{
  "n_layer": 10,
  "d_model": 224,
  "n_experts": 64,
  "experts_per_token": 4,
  "d_expert": 96,
  "d_shared_expert": 0,
  "activation": "gelu",
  "moe_layers": [0, 1, 2, 3, 4, 5, 6, 7, 8, 9],
  "router_score": "softmax",
  "normalize_top_k": true,
  "routed_scale": 2.5,
  "balance_loss": 0.00253,
  "balance_bias": false,
  "router_z_loss": 0.001,
  "n_groups": 8,
  "groups_per_token": 2,
  "init_std_router": 0.00606,
  "lr_router": 0.000627,
  "vocab_size": 16384,
  "norm": "layernorm",
  "norm_eps": 1e-05,
  "tie_embeddings": true,
  "optimizer": "muon_variant",
  "lr": 0.00624,
  "beta1": 0.9,
  "batch_tokens": 32768,
  "seq_len": 512,
  "train_tokens": 352300000,
  "steps": 10752,
  "dataset": "wikipedia_en"
}
Below are experts of layer 5 (counted from 0) of a mixture-of-experts language model. Rows are named router (the router's row for the expert), up (a neuron's input weights, with its number), down (a neuron's output weights, with its number) and show model dimensions 0-223. Each number is 128 + 24 x the weight over its row's rms, rounded and kept within 0 to 255.
Before each expert's rows: a language model's description of what the expert responds to; "comes after" lists some tokens at least twice as common just before its tokens as in all text. This comes from a sample of Wikipedia text that the model never trained on. Tokens count by the router's weight.

# expert 51
Nouns for leagues, cups, seasons, teams and regions in sports and geography text, such as League, Cup, Championship, province, Alabama.
comes after: " ", "–", "201", "200", " New", "202"
router [145 145 152 129 144 120  97 116 134 119 124  85 110 129 123 182 118 137 103 179 105 140 182 117 159 149 106 154 124 148 161 140  93 116 127 115 136 137 149  76 142 169 122 102 149 150  77 134 161 146 138  89 144 129 136  87 137 147 119 146 149 136 160 107 174  95  97 144 121 138 117 110  98 145 119 131 125 176  92 125 139 151 149 166 145 125 150 130  97  90 170 149 113 106 158 147 130 117 121 122 169 120 128 118 129 100 150 127 112  81 156  90 102 123  63 140 124 156 144 146 125 124 103  75 171 126  96 101 161 138 135  76 118 166 129 126 115 131 129  90 130 145 136 119 123 160 135 167 118 116 169 130  87 170 141 131  79 120 112 180 140 105 105 148 150 146 122 167 143  87 153 114 123 101 136 112 124 136 131 112 120 175 166  96 141 140 144 117 105  87 103 102 111  94 107 149 119 161 170 130 159 143 110 114  94 118 101 105 131 136 142 134 115 110 122 137 103 145 134 125 122 123 144 133]
up2 [133 143 140 137 123  74 127 119 147 130 105  94  84 139 172 152 132 155 117 163 120 150 157 147 159 155 128 164 112 128 186 119 127 173 114  77  99 144  87 143 124  89  76 129 101 128 162 146 136 153 122 129 111  94 125 128 124 139 138 132 145 122 143 118 149 130 112 189 174 136 100  82 108 154  82 147 151 127 115 118  99 101 168 136 131 148 139 121  90 109 167 101 158 142 120 107 150  92 151  93 118 125 123 102 150 105  97 131 104 105 131 132 163 159 126 197 151 147 118 135 159 126  79 118 126  95 126  97 149 103 146 141 138 104  78 162 134  88 115 113 142  75 123 128 106 130 154 129 124 106 143 125  79 130 167 150 105 129 117 136 154 104 140 171 148 100 108 125 162 133 132  81 130 140 126 111 115 132 130 136 116 185 111 126 155 131 142 122 121  98 137 108 110  95 137 116 121 122 123 121 126 170 111 166 123 106 143 123 137 132 111 106  88 126 106 113 122 111 164 135  97 155 102 139]
down2 [165 125  89 118 122 132 179 150 151 137 116 170 120 135 120  71 164 126 147 133  96 114 149 137 114 121 164  80 144 146 161  91 157  97 128 108 119 111 134 158 123 164  83 148 167 117  91 133 153 116 150 154 174 121 136 139 139 102 110 130 148 169  59 151 139 158 119  96 115 128 112 127 117 123 142 146 122 124 120 136 146 117  75 172 123 121 133 122 132 137 109 159 121 106  92 105 150 120 153 148 118 192 140  69 142 163 101 113 147 156 144 121 151 102 126 114 125 143 102 156 118 165  64 164 131 174 144 139 132  99 145 136 104  92 129  97 140 126 111 134 117 145 113 129 164 122 142 134  83 126 148 132 143 145 117 131 112 133 153 121  73 129  87 145  85  89 104  95 121  86 123 126 102 167 146  95 129 135 138 112 134 106 118 119 128 175 137 155  82 148 152  84 153  82  96 111 130 123 125 154 113 125 133 164 140 128 143 156 144 146 114 132 140 136 114 112 121 102 117 130 143 137 139 126]

# expert 26
Nouns after "the" naming kinds of works or sources, such as film, album, journal, series, version, Latin.
comes after: " the", " in", " The", " known", "The", " this"
router [119 138 137 131 155 127 125 120 135 102 135  90  78 131  97 152  99 158 164 153 135 129 152  96 116 107 152 155 122 144 146 124 153 127 127  91 118 138 137  92 147 118 112 102 120 158  91  92 148 149 113  98 152 150 117 120 103  79  94 125 134 146 134 109 192 129 166 143 157 138 154 102  94 130  96 154 122 146 132 105 123 144 153 125 122 143 130 147  80  81 134 141 120 116 136 152 144 147 125 125 145 122 136 139 117  76 145 145 113 104 176  89  97  96 125 115 142 150 110 152 101 119 112 110 181 144  98 103 147 128 163 106 131 169 167 142 114 137 136 111 161 142 144 121 131 135 141 176 134 130 187 157 119 142 136 132 101 122 136 180 117 117 117 106 141 113 122 188 137 121 128 115  85 128  99 125 158  95 105 102 117 168 149 121 141 150 169 123 130  86  85 141 153  55 116 118 122 138 113 127 150 158 120 126  60 167 114 128 158 149 125 154 113  80 152 134 110 118 108 111 142 153 130 130]
up2 [154 130 123 172 152  99 136 144 133 127 137 122  97 140 106 144 121 160 132  88 112 120 158  83 124  97 108  91 109 157 121 146 127 145  76 132 150 140 135 121 126 150 100 137 129 110 131 146 176 109 147 134 104 120 108 134 171 142 120 126 124 114 165 126 125 110 127  90 110 120 163 163  92 120 105 134 136  65 129 161 139 100 167 117 110 153 141 146 112 115 155 166 121 168 152 124 173 115  87 122 177 123 168 133 119  92 123 147 145 129 142 121 126 132 116 120 137 132  91 122  84 135 163 150 138 126  93 157 169 117 130 168  88 146 139 151 156 111 128 125 144 128 102 155 136 163 160 123 119 142 153 116 109 131 196 134 130 156 128 157 146  88  86 105 117 153 113 176 127 157  77 109 126 113 110 149 176  86 125 151 132  87 128 144 139 106 119 126 188 151 186  91 124 138 132 121 139 126  96 123 162 143 130 112 153 140 136 123 136 109 167  84 111 109 112 190 125 131 154 131 122 128 124 107]
down2 [ 67 120 163 103 134  96 155  81 174 117  92 119 116 113 130 170 129  88 129 123 143 119 138 158 162 129 120 123  99 127  73 127 145 109 153 124 134 124 136 128 126 107 115 114 127 132 106 159 130 108 117 119 122 119 118 138 128 106 124 128 142 117 148 169 141 152 119 150 140 166 132 121  92 147 126 153  62  89 123  97 166 108  94 159 128 118 107 135 102  99 136 123 123 158 123  77 126 158 131 109 135 132 114 118 113  87 134 155 183 121 137 140 147 148 151  83 165 102 133 159 131 134 124 168 119 150 133  87 102 121  87 106 120 145 142 117  86  97 137 156 137 108 121 133 152 158  99 177 138 130 120 140 131 112 127 159 117 147 106 122 155 134 184 171 159 144 189 111 146 104 123 156 130 121 149 135 132 133 110  58 143 127 100 152 130 128 161 129  92 143  90 130 125 143 153  93 143 137 160 123 123 116 165 125 147 126  86  79 110 124 178 182 129  91 147  97 111 107 146 135 149 141 115 130]

# expert 60
Final year digits in office terms and dates (193-1, 201-7), table pipes and spaces, and succession-box labels like Preceded, Succeeded.
comes after: "201", "200", "199", "198", "202", "197"
router [134 153 125 162 129 147 132 108 152  70 139 108 114 133 100 176  99 145 144 162  82 121 119  98 147 118 158 135 120 120 142 131 118  85 123 149  98 149 154  88 127 121 128 120 107 155 123 149 154 158 122  86 164 123 146 138 116 113 112 127 154 111 170 107 191 117 140 100 123 155 101 133  96 171 120 132 131 160 141 107  98 153 161 157 133 110 179 158  91  72 124 155  97 104 179 110 110 150 138 108 151 115 123 101 111 116 181 129 137 105 164 136 123 138 117  96 138 143 119 145 124 127  99 110 152  96  95 107 157  97 141 110 145 165 151 123 112 134 124 107 146 155 119 115 113 139 162 140 149 114 162 111  86 111 132 153 115 148 110 148 159 155 110 121 169 101 101 136 119  99 114 143  90 154 140 107 159 107 111 115 100 170 141 107 153 127 190 135 106  99 131  95  93 118 107 128 105 136 133 170 126 115 119 115  92 152 143 106 135 130 120 157  68  86 136 141 121 128 166 105 106 121 146 111]
up2 [100 157  97 149 178 157  94 116 141 118 124 128 109 144 142 163  96  91 145 147 128 129 106 115 118 126 118 128 125  95  71 136 150 173 122 181 138  91 108 120 120  77  79 173 135 160 129  88 106 143 140 119 102 160 155  80 169 138 133 139 131 140 146 104 135 153 141 121 147 104 143 132 104 100 128 163 152 134  99 122 167 119 124 135 162 147 110  91 103 118 141 132 121 111  94 149 113 143 103 127 130 139 145 132 142 128 149 115 185 153 116 127 142 125 107 141 151 108 109 170  89 140 141  97 145 125 101  90 150 127 105 155  84 140 139 110 139 136 183 102  83 124 100 122 174 155 113 128  99  82 133 147 125 160 142 130 131 115 115 163 108 134  86 123 112  99 135 166 104 119 136 122  86 136 165 142 133  93  96  94 164 126 156 120 128 165 111 154 145 114 119 154 184 111  89 112 147 129 132 127 167 121 117 106 135 107 112 116 111 112 177 157 156 138 104 117 126 116 120 158 117 132 170 132]
down2 [109 147 142 139 109 119 103 153 119 142 107 128 137 118 138 123 105 121 115 157 135 111 140  94 108 130 145 128 167 137 131 148 132 147  97 122 198  64 117 159 124  95 128 130 124 112 130 138 136 133 101 168 123 121 115 134 115 156  86 103 146 143 130 125 160 112 130 134 117 105 108 133 146 119 149  90  78 122 152  68  89 187 123 108 148 134  88 159  92 120 189 170 151 115 109 152  88 116 149 112 140 112 146 126 141 155 152 103 147 162 163 114 163 127  95  80 138 134  97 140 146 110 138 124 109 163 124 132 143 140 148 136 107 105 148  74 153 152 170 166 133 139 140 128 161 113  84 123 153 141 134 111 134 140 101  94 102 111 142 153 148 162  92  85 129 154 106 141 102 158 119 118  50 142 130 108 163 143 105 135 147  96 127 129 150 152  96 113 134 128 112 169 135 106 114 113  91 169 153  90 107 103 149 148 125 143 118 134  96 137 154 138 121 177 164 126 132 127 127 139 119 130 118 127]

# expert 57
Field names and values in infobox-style lists after a dash, such as State, District, Phylum, Coordinates, Owner, Style.
comes after: "-", "\n", "201", " (", " |\n", "200"
router [143 138 140 136 128 109 128 112 125 130 154 117  87 134  85 197 118 153 105 151  92 136 161 128 161 109 158 103  97 118 144 110 122 154 110 137 136 147 122  76 115 152 127 129 129 145 130 146 138 122  93 112 133 148 108 131 135 124  99 128 138 127 168  89 196 143 162 166 107 166 117 101  97 178  94 112 127 171  99 102 110 148 158 167 125 143 152 143  80  84 127 134 119 123 170 108 126 143 139 116 176 136 141 103 119 126 160 152 107 116 128 136 132 142  79 130 143 141  99 129 134 106 148  90 190 116  41 134 205 103 140 103 117 163 114 136  91 151 153  91 164 134 126 113 129 134 116 136 124 114 121  92 141 133  99 144  82 123 116 163 130 113 139 133 155 121 134 156 117 128 119  89  83 137  98 120 161 129 142 127  97 126 161 128 139 119 140 133 119  98 105 103 132 131 139 160 121 137 158 134 136 139 148 103  90 126 138 111 119 156 128 139  99 126 133 121  93 136 153 114  96 135 156 123]
up2 [146 122 161 141 158 137 172  94 152 137 136  99 114 128  79 114 122 130 128 129 122 143 116 137 103 173 121 144 128 143 119 140 146 105 108 159 133 114 109  75 120  78 151 163  99 154  99 118 163 163 164 130 104 145 159 157 101 140  67 136 126 112 143 128 148 106 107 138 104 146 113  83 148 151 114 103 168 104 124 136 101 131 131  93 151 134  76 112  66 111 122 127 135 145 155 129 123 175 160 158 138 118 154  97 139 136  94 132 150  73 132  72 161 150 124 135  88 129 126 119 149 163 122 134 104 133 101  73 160 163 154 145 105 164 103 127 139 131 136 122 102 160 162 127 144 123 107 156  99 100 140 107 143 160 148 163 155 143 135 124 133 117 115 116 111 122 116 105 103 131 151 124 153 100 138 112 105 142  84 159 133 148 137 101 114 122 167 159 130 150 107 151 148 117  80 121 114 110  89 124 117 112 132 144 150 119 109 107 126 129 116 135 134 154  85 107  71 151 152 110 172 162 106 111]
down2 [155 122 112 135  70 128  81 183 157 131  95 100 102 116 125 130 115 108 122 151 173 108 111 102 135 156 141 131 102 119 137 148 174  82 100 141 161 101 114 130  94 104 114 128 154 115 130 117 143 134 134 142 107 120 111  97 131 157 116 138 192 140 119 156 116 124 129  70 141 115 125 104 123 158 115 140 116 128 131  92 130 138  99 143 178  90 113 151 173 147 113 183 148 130 100 122 121 142 137 113  93 105 136 118 128 136 158 111 149 163 115 159 112 115 117 140 186 124 135 153 145  97 100 142 139 137 188 143  79 129 124 121 165  98 119 148 118 134 122 120 166 120  88 161 102 120 135 112 135 125 104 154  92 106 127 122 143 115 124 163 118 126 122 120 168 134 143  79 145 117 150 138 113  98  99 142 135 107 142 144 118 134  96 106 117 130 147 117 132 119 126 131 166 109 137 122 140  70 136 168 133 146 185 147 151 113 153 137 103 130 121 118 100 142 183 113  93 186 125 108 107  80  96 155]